Experts of a small language model: a sigmoid router.
Below are experts of layer 9 (counted from 0) of a mixture-of-experts language model. Rows are named router (the router's row for the expert), gate (a neuron's input weights, with its number), up (a neuron's input weights, with its number), down (a neuron's output weights, with its number) and show model dimensions 0-127. Each number is 500 + 25 x the weight over its row's rms, rounded and kept within 0 to 999. Numbers have three digits each.
Before each expert's rows: a language model's description of what the expert responds to. This comes from a sample of Wikipedia text that the model never trained on.

# expert 9
It responds to: Determiners and list dashes. Determiners like the, a, his, their, its, section == markers, and the hyphen opening each bulleted infobox line, such as Location or Director.
router:500506484457464461483533496443538490511500516484522459510551501504510551483506523524499508449497498517488457476480488490469488553491521527484475504509513523516541471491517505522511509487457455505500492473491469479491504476468507481493487471491452539512510523481484435455548467508545481536480472484510495535537512493507477492481516513494515525488491485465507542487476508501537546494507
gate1:510503478505509480501506475526468464467491489478490469530523487495434490484512509500510509454530482493467473478446509528524472471482459520487529499458486460508493509473516490491452483490456487513475503494491521485484465513479531547470519492508511513486520508496503508489502505475496509413508482509528513514533543558539504528492516555482507532483520441498497534496475491534521474500506
up1:488502491483516488478546497518498449543511520485485511468554466479501491488508526507443538518437524480462526549480502529495517512498481562488528506488520488551494540502507518505477503462503484553490491463491505466514504496509505505521492501503487463511540480484534499523549531509498483481487490513495533493506503526484536516518495476482545480504473424522515524492490515540505489521478
down1:458452517496511509489479522505550496515548468466521493512498518513511544523469531506453521503521518536495534478466525499486512502515503509513565523485493525471522494489487480521479518509492472464500457466513455485455510526508512491467524478502502521464567482472485508479518531486483516508536504506447495471478450493496488526489492494494498510511493534468509452499492529529519435510506
gate2:495466484520486517501538470493517468489474483494536538550476561512493530481486538534479460528496490492451476545497485496504508512505509529488526460523521484494446504498499489513499499473453513490516491522503492537508482523484526508488472456497510568554512480512483474460475505485531487512510477504539514487481514516432496515534489482516482499499461530513553536496517512478519527517521
up2:492531484490468494551502508526517507496479510521527524508559480493520512498502509514527479480487514455489480509485501495493465507540466532535497530515458479484476512481502497465491530530504523464459506460483542513509495501472441523520525494462504492473517492511547451499515471466492488519509487512460509521537537534490585543485492533523510511480505471458500517500510489502512467542493
down2:483510478493522491512523520488491488480496584498512518483523472529484523509480487498528509545499487478495523511456460496522500458532465523528486502513482504530508495459460528520512564492506530527516483528472493489512510495514487557525493502455519471505480562503517475476493469491462516482521470483526483512448495500527563509486534504503526478504472517492522528491531513506494558493526
gate3:507506506482519471513537514485499469490492511503519499504523539473493504496485541483513519496517506455446481509499512522500527519472470522470487522491494458496489558489515508519481502485477496516533530575513535509475483509440460505486478482497487534543529552494469448490490520516501499539545457447544527501481494540498497497473453508510473528555499508487514532488513509505491499517499
up3:506499513532512516542510508518493530548510498473513541491427507493484510503487502505524504508517489505505474517520499521524504485532494506512548505462494477471480460520505472512557502525487492482497553520526490499537467521522498525502494488513497467545502508490481510484526525498538506521525501487469456498454515516499525488464530510474501477541432544448548487500531464451517522518471
down3:536515523532482491513468509481472469502503533473514541484459521499466496522507502491515493506508522507466486483508520539499538495557491549488516490503554556467495509507486497521492511481525560477495556511480470464524506475486517489457519472496477491517534463480515506498443499524552479508538461501508508484487495501482492477497447496537494501527488515504503518544490485479457548492521
gate4:545485495498502458545533482519501504452502512512503472519501531491473526468523539520515477452516505510458493469503504479476493486477475516526505494481485457481483520529505424502490510534489510478490543474523479511480534468504512507493509478495503515519439492439510472468445492490497519457492488454538529522464527527527487469495508515495509505486517482530510558487501467493516520528493
up4:500492519516521506530537485506513499503497479515545451497520507477474475482542479546499477487518486467446496487492454463515509498452480494497506523542527513536499493540534485507486481520500495510519519509508526552495484518495454502460476508510572505501453482483494511536456488511486522499466479467517514488485504524526466493489475530497466481489549508511544470501552466503530539525507
down4:507471497474545502487509476484473539515475498508500545501512477556508559477494521500451509555502500492530516505465491498534473536501511465512464453498487461539471537472513515489510549509502510503479477528514472429504511518544476508469517503496473534501497474512484487505546492469489525487509503502544516525506498530549504485481504504421508490502497493545521497506501497509494488482518
gate5:496491525480500471520466501480512498529467516495513484526530455494508473514486464518498482533463495525493498443452496483495508467506496540508504534570466522510529463513465485480484517487514515525499488520484488514498502522535433504461464460448497519536501529517515484531494533485512490525472480506500533508517510537512467533523514547474496511496432474493485486476513486528510539513480
up5:550525460499506497508530549504563475471482497513487506485485504467477497515467509455521493477502508499470483498494490483533512530510518470507524542515515452542505527548526495464502508475462532486498521495505471504492492541491557497485486499517478465480495516454491521492520448473527508521494507503506484498478475527498514536472453475529537528528521558497495477519492480488487510464558
down5:493523490449499475504474509518494523457515458518512516519507487494525491518514493465505512490525494450482518535498520506500519535480474495542510487503514471518475545526490493492512515446502467487483535512532545477480522467490482517458491538496518534523474489484525492500528486512499543441539512532481513502552465496546577495512517535489447512496490495478541514524511481526496471507514
gate6:491541469474496507469536465491505512495492517453476464490489510489506481503471484492484505432479482511460495459490509500536511517483494504538511520454525486518548515469486501481529480472449510486455501522531519519486514510479486510451469444507554484498476503502514467522498545465487559506511498476515517542471465511547484485471515508513510535477459498486503478528529510468494507489498
up6:450487524499526527491533501482489471488499530497487429459507487493526506537515521469490531501480501509504506483529502478532515497501512480528477470520497486441580558495478493494492508533474527523519506496512520481514526503498469482482510541517511459501478483524484484517499421522483451489525475518500538508480528478492464486481517530481481553482515481529489537510501504483506538493492
down6:532475531490499503533528509542472513490470462567475467500514516482497554486533527562472470527539476521512520499503541512493456501507476503496503470505529486492511503483505511474507488430514553511514535475502441470486504496514488510522478506494475487496444553527501483492471506463485527473456480498471493515510528501508522505495481499488511501521462498487554499523478503516525513475500
gate7:514449479509501537514523490538463473502494497492499480502498534463543516502523472488536504488483457478500550471480502475534490504446495561474520459502520489525541466507516483449522513509497508504502484475479498522490498473459507494486493498508545503483440522499522474549480484534494546464516509496537516483508547493536490483535512518486486546471504495503518489535488518499453528496477
up7:507500509441546500511471501463494534519503483465474536513449486480466522520470439496530505493526568456532523469485521493472512505496506456502454501484488484472484492520503494498494492504439511515481501499478498510558513489578493494502487495510540445501535474467513503506539484477522477482488477519485509486515514502481470508497544493504466473506506511524492540498513507475503520485523
down7:440475481478481498486511503513506478514532470556490486493489481495516480485445496517513549513497506474517452507494492474499519536502539490497494489492445525507552518526545500465552501475482471489477486525508496512473496482521471491514471472518508458504530520533543507506448445511507480499501478538504506531495479482529498501502510496466493491517486480492507439503485508515562528487552
gate8:486538450500499465481514488548473469470496493483466491518498478508517538485485523449535482514536484497468519502462489487503520560495473519494491511518526501481520516458516453551492518496503516526499481501508484495481489474499503536439494528517502527503471491513497509439489508478515501552523499451539459497500496540543548494478485506436521486514470511486532510491478507513507476474503
up8:495494524476545499509487468499551517514466525485540469514504454483522513507549537511445523506471476477491489455486459482502494496486491519457505471472467484491554503497495484486486506497462508509543488582498515471506503486500465493503518476513517484469499527496523496473496529485491529485473484503498503490511446482515507514509473508522539539492481463473477532476533534501443545489479
down8:527488488505462487494484479476456504519490500498500537452472484489497461566540514513482463449539511513519474481508496521540479453510523475482496498538485508525512503504527534534478493447532483516482529443499493533468446474482511516525475492531504471495473481519499511543492540531525462496480473511507513510494507505478520484537500509491511499506478453510528485522510530481527555517486
gate9:490507481463487489518508449523492511475484522456494502497529545506499542506496472451505522500521522535469539439492503485521493524487462522492516477499482500467516471497481479561493468479431444513518491517515508532514468511496465507489486521487544524498479496508529485486484495527513509538449502484547471520482467548489472505492511482517462506475482535487536516522463479522523488494503
up9:437504496545524479492471510513504494528510504495512536519477521482507503553496498544479528469472499482495463518483480503488493488465533543484497543510507516507510544489540507472506497546513520475498519473499472492450467478513476473514510510489494505503457521499467509507489500474476476474486505510472532414506536476529566502519500537491523481509522496478538476449531530485483486499490
down9:501538498505464542539496460507492527543478504504530520485432466510518517516518508509571499493518482518523477514513508499473493524493504469469505523508485523511465540514496521527529471517464514497448451498501533494513512490497469518526461459482506529477478545503495496495532529487502486505524503503469539458511496472509507529541483490447496541483475504538510503491453497490505557522502
gate10:496485465512531540483518492501527455465548500523506515490545496519460511496492533548507481507513534538462501532481493487539507471453479506518490509476496487499546472467469505492512513562489468472510533499509511479501451524476517524474491487500529522507509505483517481500487507536502512553484490467493516512511543507529488497504556481504490490473488494558553484527499467514469557482517
up10:510507449476487495480477465497460548522479477463510480491469466469529484471504456457478501486430512502564522514531517470492465498495519501520482512508518498500474509520494504518461497527496531515439498506489460481533481518539480493526552499485464492506497504487515505489506531484493497434533507511479518492495486483505500517488491535493519489514538519447479498475514461480468456508473
down10:477531537502524490494509488523495547490505544482497524490522503500501473450528494507468511509484494486522513510458512486514424481453518540507455502469492483521475476433482497502477501493520519501507496501475477512456493500486460502501498547489519501488553490564519504532473494526523533559502477512484504539520482541471516516513517531487473520495531492471479477485505471513448489482485
gate11:472510477510488451492504522485525449467483527484477467496512477482477527472499490498517518496498496529481519497457522478538485485470471530494551536548450476477528495498544501546523490502474492524523480471514483492447483515476513506506511498513513518517437515535477478530489520527504507553530515491547502487514507489554461508509484529478447501490487482532510499497500547519491547499514
up11:556498482480471517536580504468553492526508519488501511443512504498523494483490514505518526511504484486492496532474536521496488469487520515535541532538480480564493500518555512504514488479472487486485487493485522477483515479462485491446506497473487497530508518519511471477500486503522542584473532507501503496517483515506510495544502533538499523491500493502502459484477519486482452505499
down11:476533484485483530434516472491510479506487521514508500491478508479506494478494493524465590541466520490513513441536489478515516476507479527475549505485501494465523515527500476477507498526489513485519501553474531515509497476537526453520514483523513527477507552487505535464492499514500473489473516524451511474508511537524521503512512511529491505483457535449504525529517461525517503491508
gate12:537521463467507457534535466467474514508472468548498491513532533533488489479505527525513472498506494476504487475509517472537548506539511493512487475513493503526511534485491502491490512540462552497474471488491457501468463529494495547458464480468515481488535512533490484482494491466499467474502486541536499493495493570500485475489521535513516513498466470453534506493462500466515509490504
up12:476475451535549515501527515506486484508521523494496482502518509479513457519485490465509466483511463492500535499491521479511479491478498520523477451531505488541507491513554501458552495491482477555494497472524484507494524527496502477520462469485552463476527471471505539507514520495503531556538470480476545529520501498519443507523483488510511506509492524514478444502472521514478475541497
down12:526512494504472484505504516525466481519534458488516473501495502515538490496489508494526491502522521476524490475498490492484522497492504488462459487500482495521505520486490515530494485499508516525551434525475467497503453519481503507488489482486527526453453477514527497493475510498509519497497533459479506479436520536500438511483502475549505524520499506475516499496559472573434549520517
gate13:473481505510498437477506497494482487473534469493497468487505463507513504510469444533487497521517474515505461547506519531526477522505519520509513527527494514511487495473530483496498443498449509477473515567517502484491517496526503533475472496506527517491492504490509504483467563515451470502507505442524463539528512546516477503504499469512506464475484517489494537519523483554536532506480
up13:513479474507531511488459516484530513496468539490529539501525531495484524518494512493555541517445523479477542531510458520507531459538516461522462513495497475503516490544469505494489491502479529511516477481450528474480509527472482493516532511482490520503506520523501513549509431492478469507486461554470516457494445481500527500485483535474484505517518490464489495462501502499497494507517
down13:461505513567505489453510489520463509498502498508462491493477520542494463489485495495485455497498478505512485486498521531501481483526534559496496520527470500529481486498520477509490523511509521514516448476496538536486511505523451513509481512515492530491510447507512504545534466493513505483467529488548500497533485558492487476514509466453546511503509513523534505550501490524427491474483
gate14:492463468487507473479466500496475485516518520514523538519536505501548500501485510441566490494482498497520481537491490523515477529538520553490547565496497469495556506502493507502514484484473457529486488490507512523483463505504468517508503474556498523543454494525508436508528513498495502479521495521530504487496531512523463523495525485472485533517444491466515486493494498522498508532477
up14:491551501476480512511514493485510514511481499484497506546496430538517460479457485479542510472518476543524492475504487502515487498537512480492504514480487499540500499503499533482492469523508500509489526457505516511517545469513490517480496517538503483486461513471542543524467518508564498550489531489513536572497446532548508457491493506512556499530483513495497489492478493509518491504495
down14:510518490493494501528481465516500487461510495509521520541539512496487506476459532552471494498519535535531494526502462471479501516482532525458480479466499445484521498499510505534501477516467527500478531494487524486508529505559516478474502487519482463555459488504457466472506529558505551538551507526484479471492529521500500557516532501470519508500513495499517491476482526520495518496517
gate15:482493480516562488505528478519468476489496517484518510485502520462496479493527511478536519494431519476486527532506476516521479474475492499479490520475500463483480469472517474479525483508461533498498523501484485542465549466507484476511464487454508526487506537508471529517507471496522505529533441532506499512519576531488476521494476515453476519492530545517500458503489496528505514531494
up15:489494532529466487475452521508463500499494511472536506508521500540449538507524461456455488480485495440433502500508488497482470500494487519490493534496491544494495506519431529492494535503493510498525480527480518505493521460482498469475490511481463466546516510453532509474456530513519505491531519520502514486517536498505457499537533489522527485477481496501524526462504475507522537516509
down15:497507478581494506500516522479501485511514463506472523533491558475471535499481522509490531460491474507452469484449510476518465495495480486479492516515494514498503527548478499534517489521483458450507528506509511468493515494494469517458469488531500494516485475508484488475499506505514513474486501498465459452492464491500495500493485507517486580456475470477494547478473506519497535476454
gate16:518484485452469515476467514500509477504461493474527508507540497572496514488428491526511469478513482535502497504456506498483480535500492501488473488492502485519482484483475498514517518495474472506498490490505549501515491469459507507442481498531495497517457523502534430535505537494476500511528461505536515517508488576488514494471464497472467499463471518506508513517468520530509460513501
up16:510479550508493514493471490475480479464457495490525482515465479509469484511467501485504524507510492509487465489476544501461508511503498431499488522505560507490492537496487511509514556489484513530514472485495515521514539478548498504499500477464482524521504513538539511475468502557486529544520500515479478482542523507524531515496453491458490448486435500516504517489522503496509512450469
down16:512532461468535492454514508536521512517496508474508527491476507480489529489508447495536504494477525519497473501475540515523529499488540499496506555501514506459503511493525566489490501509498488537477525419481483476507500489485469503507515497486523517470540457518509499499515502501505526481563527471520506465516491522494437512534512542488486485536483492513527502503482489526529508521439
gate17:452502453504479472502547528504528465473471524476530508541520510484494492485540471488470523506518501493524543486495511515507495496507517441491492478536462493512521551478497494506490503476513503481534473493499511511494490495473501504470472465520481499482494459552460493466463489496495498535527459526517528524503506562527469479469478456487486518479478509480550504489499525514539569494507
up17:494456512432480473465528522475531555512492518486506524483491497503548469477501523456458498502468480529490545510514521493482476492504509493483497452481466500477473474463501561506519490533497535471491495470499525510502499498504511508484493484502527527514497493535496495506487495513503496483500502558515515547500486486436437477545474454508473493492483483486506526475528492506500538480550
down17:461502512491522474470507525490506473515524517534493509546535523568510492516504537454488462484546476478509445489499498502527464471467512491491561524469518465500499526472509489483494479455505515522554510507462457487526534511503497508481485500500519510510580484510483505522505524508505487512511475502529491491505504550481485503498509505474503457516486498528525481485507439521502532531525
gate18:494473475477503473473496492481489480474492528533482528555488484488462479483502523491512508491482516521495559466480538477510490518537528530469453455503507484505502496486532483540486506509488472548493487505497478495541513525456517493475543472482501521522500528514503534501506518565506514500520443481552512515532526551477485510494482486509491516483523469501484506490498540475485534573505
up18:486516500498457465514517467518564446502450483504538475562520493483462510498485525506517461507487493505493489496501484505503505511473531517542442484491452448500500492486470492515461524491462510486524492501520471489522509549434523514502524458492478458523467503499526465464518502526521502487500488500505497510500551533493522504490473499497508510504512505494490537501500550530490510544531
down18:484455495520522533521489467509530508507519482524481488494489488494525553500516491504505509463454490538467458439469538513483487470471457480494516513499488535523471498518491486460491475460492474507510503502518515486491510503503473514528578480499501512482505476488495468516502496503533443483546480505528540459493444490514511480541479514527539506489479494514473501504510466481433478501507
gate19:530545523496467493489572514476469475498481513476492504535502520532486502505515472510521442463532503502494499530464518490518528486485477516512536517523477466523519525497517473472493510517501514490481525490506455488503497473447504509485490531522531535530482524496499439498474478504547499530538486473474476508521540537518481448538504483506458508519460492541507495476488472502553499506480
up19:457527504524517455516522519470516533473491472475493493523474523522477534529545538532509498495453514514525498492563522544531477498512539509496509513502484511511450552517500447488493496535497526469518518487499476534533496502492517508466469536503520532496526475496510473465495473451502468498489453482478515541537475486478463454517506488503507488491531512479496499482463503478526470473501
down19:510524503530486479490523500504525542490465525482522534523503491517532513507487490489481455508514488517527492495503490483506511500501457418501488506489513485483505513480512482542503488504488508519455558483531488498525432513462435493487539561508511531541525458496483476499504497482492487504484500478492503473496520452511542505523478519506488526524476502495466512440497474460552523493476
gate20:490509528502494483515510478488500516524534482443542480502519507473481511511517500497489470471493514540452525487508481487472519494483495484488537483487483479475496529509460494554457540491479481502508525534546472493470494495469452514482512481532518488491466542480498492531505525509423466459498486497574540507516535525522479497471512511521472504480474517522505498468496479510514554520516
up20:462501470511494491464483475514518516500463514507473540489494537562514486503530527514525541481445463519522539472488504528471528520499497460493502520508505518518522464505501507494500535475531478475497479481501518484489482484514491516476509466524465491500482508509504445522564495535502451505483467500470496482476507512462504486485460453494485478500485528445446507509496540495468480546470
down20:512476483499493471503542545475534497495483476473471496553532510494500484507528511552495484526482499513475524525498530487515502525463484482493486522503490471529506475499511534494565501541514520507528477518484484503556492507515498517451467537464481528555474501501461520477516499498525498502489476489517490498413489513510513529510503486505521526490511512489534519524514466528490448567492
gate21:506514509494480476453509466530523469484498494489492525538547502482446521510516519491498480507459524516472516471500492479477470510519496554487507498491526477475498484459532489501495488494486495492464492496509478440438458495493491501509508477462522496504531580506495477460486505527496510526511486501536519526522531537504460501482474476508464520479480482486478538421497520473500514532479
up21:516518519526449527545479506508504468449479499486480454530513504510496492516487455551450485550494489480497499490484535525479515463511466492474454497505482495480478482525449492496500495509515559534461530471519525506546489510470499468513522474511530523527482510500500513524505490534523478528528446502510532533482495487519529479531496507503505427501497529493487541520507493497518503497524
down21:473484508493498497511475466489474447508496510519432494491455467488433470519502484507494496485502510512497487460486457493496500510494510474465504498521569482485470451476509494467523499484478505510512499550498512463509491489479494483496491448435512499524549491513510488511506495506461514462496522501528464519466468486464484502508492534514561490464495469488481479530524507540463516500469
gate22:522509485479501467478480465524526543512472473472476520507537539506481490485473498498539505500495514503492485512527509490474506533521525545488546480481520513523492451459500475532509480589499481500486473519531505538513506506448514477452539527507494502534482507494545478469491494461493491545501500481519532519531561527516494502497490470500515496442496516500522518462501520528494478492525
up22:526532482453501484492458505482504534478463461505496512519511501483516477557536471488478545485518534561487499493502467529543476525518541528449516458477491531486499478503527476511508489483500489533514501501490476505518525518525499482484563490510518500511524490501569441530514509523530482526509499508527456489486514527540512522503469497529499479498480489487501469486481448514485515491532
down22:528515515492481485509511468518466494518480499556490510530454495508472508485493510515486506563486503450516470513473508431520533443502495545528473507544480465506550512536503517527528482502504496493540482518517489514472485485480481516506486469527537474497510468469479535490510481554525512463519546509517517516515515519498471574480504504527514495532484473499511515524505484501478485512521
gate23:459497495531497468501514531503502543509490476444476490481524503516521504470534519475478482474514511547451554497478497498505474520484489551510527476482511482525504549477491448496507523526450509505499492501538534502498479511488508562504452469483475505523497480521514514500523498527481562522542522463512538548473499525518493488495511487497501534524503463493511547520487530496519518504466
up23:504509503494464559542503487483491508516480478462495479488485471477484514472532449525507506533571538514490507487524498557523505501492539508475540491483481511515526470483458474518501504580512491503463540477499481491484448467516484507488502531520465482459482509481541513542510490504519501519534488485506481539482521525489487516520468527514506497507464490478519522487470536518471473507478
down23:448463519506516493462521514505501527503516526473486524511483476506499500501505510503506427532478510495512466486471498477458508495508491491509480521516524521483500501522491474509493497534500463473502500480495448507472459493532523497463522528526524469531471492489530485543506512524499543443533508449511539496463567542523545525514466543521516538500509469493500504497488513512446513528499
gate24:548531527509482490495485491459475538460482502486478506482548534497507495532529478492506523499494474472439452476481469493542501480504501478508531495489545494459483494473530490523491517532427520490497470515488437518513493500449541463484542462509510520501493534497496510476469532482534513474507497459544514469502519538488469501496487507481488509511505491508514528460500504488484537490515
up24:504515451464516454494517501518522517506474495518462436513531499534464539451476480515506495504515519521511486461503493497513529500476507515514536504526491475485508501480498482488506519537514457527483524553505522504509561495477524530517476480488486500537457466515559506533506526531515515494513525515500489496548530588494490516501509513508541506547483499491491500495488471534503484496520
down24:490516491459516521550508569532502518496485469519526496516479512486509480510501489460532483494458525523531490508473506506502508502513474472452499493513510510517430493486474495470479487486582517515501528536510536529506519524456489491510506547504498472472498487506537472515438478474498506484486509527497496486488471474528476469515485503516567465495498491534441491489493502483486472493501
gate25:490465489522506484474538448555462502510446512473509495477518516502479510497488493491582523502497473509435513506470505500511505530482527532481487519509494540511519498492500475500502543507486468469519517512536461506491471473442477550487536494481524514512472493502474464490505516528476469513517513476529496526481538514534502459501503488509504554480488489476504528524471546498484510519467
up25:475495505499488503500499485525469481520473533497561495478482496517468518522500525545550532497489485534447504489498548494553480520486508492485498495489456483526523489498484471490491538476494473440527544489513469534501487496461539491528524516548504539551511514463480506480489501500518510517483490476515523513502479491480530495480548485527462540444504493498497497517462511561483484505492
down25:467490522513488486528485494494483542510497530540461487521500465541510497473521538487479500488470500465455461475500525485515483454530515457539476500506504524510508504526538463533505489502529509504525481519531451504492465511524463497472505506450493509533485521493557460503530485514506492477479463494507490488483499485505437444498474508503471458531483506492532505533516529505565508503501
gate26:505481501519496479511512486470496479488469453475490446508497532507528509480511486460499457511460487475499500494500516523554506503483489538494511484514450514488516486452511479535478503487499523438505523520482501488473511501520486523521495513463495522474506516518496460487486472552506469495493468476517464544506530554501458492476497530483458523518492489452523563532443469529475489492510
up26:525484507498479475436515454461470518489492492470486503491533507521462529495498497488493500464477469502510484475505447469485503546475479477480541535526445525477539488493484511502509497523480500467481497485485445498489473499449498530503464494526494504536456504491495491484465540512512473459488495489501504518481485479487473487501533506469489556510477466465502529560448523506470497515501
down26:496491508485426494479480503495486492515496517500483484529464510487528451515516519489519480444505511488521545514523511528474508491514458476519499475465484448496474488474511518483504491526552522511503467507532544508562469493514516463445484529511481536521538489530490521543518489441475490501513519517561471442513502475485520503498500474502496486505512487531474515504525515485481478495519
gate27:507501502452471498473546465499461536481493538477485502537536493485475533535538506487508521461493503501460539487463538480510437526479453530504484493474465515485517486478517524500539460478514511517507535498469478515477494508450525493452457503518491519495493489529501467455497494494514521466529498479543526513538489535498519528498483480478485492488477504551505531464502525481499498476490
up27:495534501488485483512464467499499505530510512479517510499502474488494517469502490455542493509450501529474526449474490468509512509472512504481532477508511478470534520499542547475516469467496493458480517512513437471505489488501568502471510473516511534445506493481500464507473521492517527465497497465471530529529474520487516485465493481468487485509491469473491506509495516493491474465586
down27:535478527519511533541537506484484514523408542500515473502560554491511541521519506529500506501505482531490519469519499501510514520507529514490497465507500524491508504505482489489516488510497473478520515483509508535462488544513482508509460516533507517496503521551490501454506485506523459492486452499541457507478484464511480542527464515474500492508488484489486555491497454537549514493509
gate28:575499471500511505520526465476506479471466490515539479544527499502472523502536533529455479486500493546448546473476524482519465509513494491478503541514480491508531516497519520530532520496490493498492506522485494513530504501454530506444481470481470494504469478517492439512535533497483471501536484510529531515499472539501491493517496479474506528494457479494533541528489499541517493511470
up28:453470510543491497496459549499462475484525505447520474482508487458499512489468522473517500498466493501533522494495488520531485535553540497532481468454495507485497515498536501512487458511496489506496505509522499483470471535457541481535486486486555530470518492494515511493517527504474514465492564488491498488466556474517476568504498494477549470510489499520499474484493499479514504513488
down28:500522529535470513503469511492484485499501537516504503494533534489505470536516486511538531525478512439511527487523467534474494487475479515477498521521521497488511464482490472514492413479479506522503494464489510483487547479464529508516513502546477479506490529486493511497503472512495499448520470520489509518467505518512500483493518519505546536566462502492486570531505502482458507478451
gate29:490514501514526467515549495445509512517509512494524497546460492525508523483516511506531493474453509508490527517477529509526558462533515550476445497483471503499508516485503487536512560518458497514511525508525493500501504528492472482479459485450478497494549541517486469496524468508469516533500511491511492510510505457508530467506508548495532495492497446547509524507484504506459486511455
up29:471509517509496496502505494574503509502532510459450482450468486493471512480474486487528467496551511541471512527494532533511510500500523509480548525457533491511481500572492477479518468519527481489470478527460488538504522474498494483496489522537531468525500490473497492542540539542459500500489487482507499501521494516494507483479532467512556451526505490510488501483501491466529497499514
down29:502515476530456481520509486458525499471482510485472493504487494510491486497504506543508491545489524519524467452479522519515477462505491456488476508493529531535516516502486538448518527454498503511479489482489510523530508500510509498460533496488478500485491520510486531500485503514512505496448449527495519527454489542538546448494467485468528529472478499476509553498553484534486537473454
gate30:506468510508462546524529462464521491448492550467529548522525512466526479519500521508516492480497514464455457506485444530472526473490518509514500514495497497465494438481483523528519488477454487525507474489503511479517491509471501466500506487530514517482534523511502535512485502509523521514477511513530496482541498555510485469496481478528513477490483512488528490524483539526490577490524
up30:534554524504478550512502526536539563459475505530542463491512483459496482516527492495492468490465492479488476526527516498501476454498503475493516530505517472515476507485493477519502471530470467464502507470518458465472464479481485525524497499488505489503510505516555513477501514526544519478496506492505477506534447498518486492501555465498523514429514476511525487482495519545495490491487
down30:485475531497503496511480449451526509497468475476533504535516524475469494500477490488495511524485496529501505472495511495467507457487520554495506443511499483489524492493463548519481548486515496480584480462481501544498492512545471494479529496493450506534440519521513488506516488510487494501529500488473502518515492476513503560471505525515471530482526498516505547518476477535507473523519
gate31:468454487485509464483494494493530458526501488496514518493540507513534464458526523466550513512509555532510481466439471502483532494516482527544472480481514498475496493504493484508542503489510475508505514481506525495483475546535513499521491516506502513495498476507479481496487491523478504506480523482581512508547484533557471458518480525520517513441478510535502473506461481502505518503460
up31:461507531489495468530485490482490495474523501506551512566510489518541511503482451510531481527508509531567506459521500504501534463488543550512449490527468493489507472517491498489538505497476477469476541461508483479498486524557499489534511533532500484492523444508520520493530495497515499535510505506517508531481487520458468513506482482497518533485494477473494488489506505468505521480437
down31:486506494486476452501544549477467516492475489510523558536440499500465546522506465521465500496511510475544492530524503470485492500503472496501471515443483509511503499511494507552487508473489517476496523501512467529468530525544488526490516498499470481495482453484509494481513494497526493488505467514537534477503490502525494459516457478524550524524490478526512455517443474492491519547489
gate32:451495458450479498466532507537536520525493541500481454522516509492516496532472470521465439474518482463484520505511522518537460508513465478488496500530448523513510473484524467518505494526496518478464503505501516519459494503507463500475460486507533510512478487494483497475504515494475486556485475456505497501454486519519427461501544487505529493505495475493504519520514487549486502515505
up32:511550485500516476459486456488502535490523498491490452506491491503504495533536491496505514465495456509509490528546518477476452450517506477479527509497535448520505513517486516495493494505518495514516466494488519496496519447494542514471463481529526506461489505529475493525515513466505487465512522506484486500475492489485511526564482481497460428516484531551563514503542506462513505495494
down32:469503494528514465511483492510485454499494498492561487512482537542476502514496522477476504549519491454482505498495505525467480439512533505452487451469517511535536506526517519509521484462506504494478476515480549503443516520488497489525550525568484488501511494465497511481494490532478497520498495508540514507482513524548526541495467528491520503485511481505530538504481530443513496491510
gate33:484510432494483506498528488527472517472510506517483513490503482488517537511491496500558478504507531526465501520478530493502501498465501469472524536494517461536512487508524479537532474552478479487507493496488455483481446496445478485484487521480526514452520510524538474512515499562528532528535500439477499532509535495534450492518500476513500526458465527489510503505490501516528524502485
up33:494475524504552519512491467548522505506511506496482521528509476529530513456524490523524518535457543528478529460470500481516471549512487493476548489488512435549488460486518488484526466549476503499493518494499506495490514516485526517525533511528485483488463503518515492501544461475518470476483505495476540521451536499517459538496504522503491506505525493554512485502471542509491481522477
down33:462503506538522459508510430507500469527506479491503481498500487557524439456535498519528478496502467466486537506501496507532486473539518492506522510498504496558523507509523484459491498538467524517478490480517525506530564481474502466477492552501532470553534490491497494497505506488504522522471502531474504532502489475480487496479500490491530475451550480505484534472493523479474502483506
gate34:506519493509488477481509531501517524482477520516512440501477488501515521508474521470503516520493497516494475508502522522528474520488525481487485507526501484488540540453491490503487503483463516488500518519479445507529484500452483542486482470498536521551467499530505469469495507503491550521492468443489510477463557541545504477476492460525503563451479493492474526521508525515544478488463
up34:516487487535518491526510486476515525517529514518509477505536462481510506476527496508450523488478479497476497454543504551493520535509522507529490507457471495517496517496483526453471473428465496502506484519494521489512512518507477494510437514538520462465465522515501488499487469453448526491493480474528495444466496476503523524488445504503487520491513477517524493531469461487478513474528
down34:493545478502515500601490554465519466502518518486487501496573413500552495502509499518491506477528525504520517446524546502485492510466475566462504515495482495505469536501484511515502478492493529492506470486524516489479514493497543501484481488478520513522495489497504518508483489526527486506514487515481502501504485495523516529522525521494512483488510549468505498494494547513544507500510
gate35:480505508512509488464492535486525470462488534459514458539488511512509500465531522479496490497481527474505484519508488536479539489470505502503492540501499490496529492499484460482452537449520481477546522479531501515505492563490477516517469536468519507521479525489491522497537514474455540518462491445531457480509534499541482488502500528521515504520436504515520503505484503510482449532488
up35:511510476525459490497561532513533504488515534464544504486525484524483481461486515521493496531499504462503514466473529466512491449482503493498525469496498518460492502505485505479491498527461493508499485479501482545511482506466551503462447491492522504522523488527527533496456512504528520507437539485471504471515454539544483529486504475507513485516526532547527461531518501498539489480484
down35:503468542528551502498501478497507560530462503475483512495485498519470493461495493479506498485458502477499565511498501478478511507498464472520489470505464476496545547522489544480520490525469488530513488527480511540524512536502522501532491534493439514485541523508515548492510513528505500477510495508495427487478518468515495490496485468466480516517513450508472481498550491491527498499542
gate36:469555492538492504502479430500485458506483539519518513472494505479476487482529514496482506473471522516489478486513481488537503496473500490487510461480484535530525517504448487519479516490510503500516569533501461504496521497478483502477537473462560511485499512533499541464486510491513494487499494498501508480513495510533487465508467435554507554496445480471529483494463494515481497529519
up36:474494479471493474489461513502476540497498504484533506502519537513488504514502511515565473514474490482505476520481456488553505459504472474501524439484455497522508467539510491501486503484496500465509483490482516493438493517492467508514522486471533521481466507449516487427494504511468547487479463486465487455524536506532511514541503505562515511494498479481508508473482476531515497488483
down36:499472531538508509488555533554472530508487526511443485439501515490531500453471481448532488480524510513482526491531507562489470506472526493510526523509530496515485429496476494485453485474500488542481508518528479498495522505535510462485479488490478511528497467517483536458472497514524515529502483464503512479489520470519534477481475491486484501490515499512505493506540476464524494473503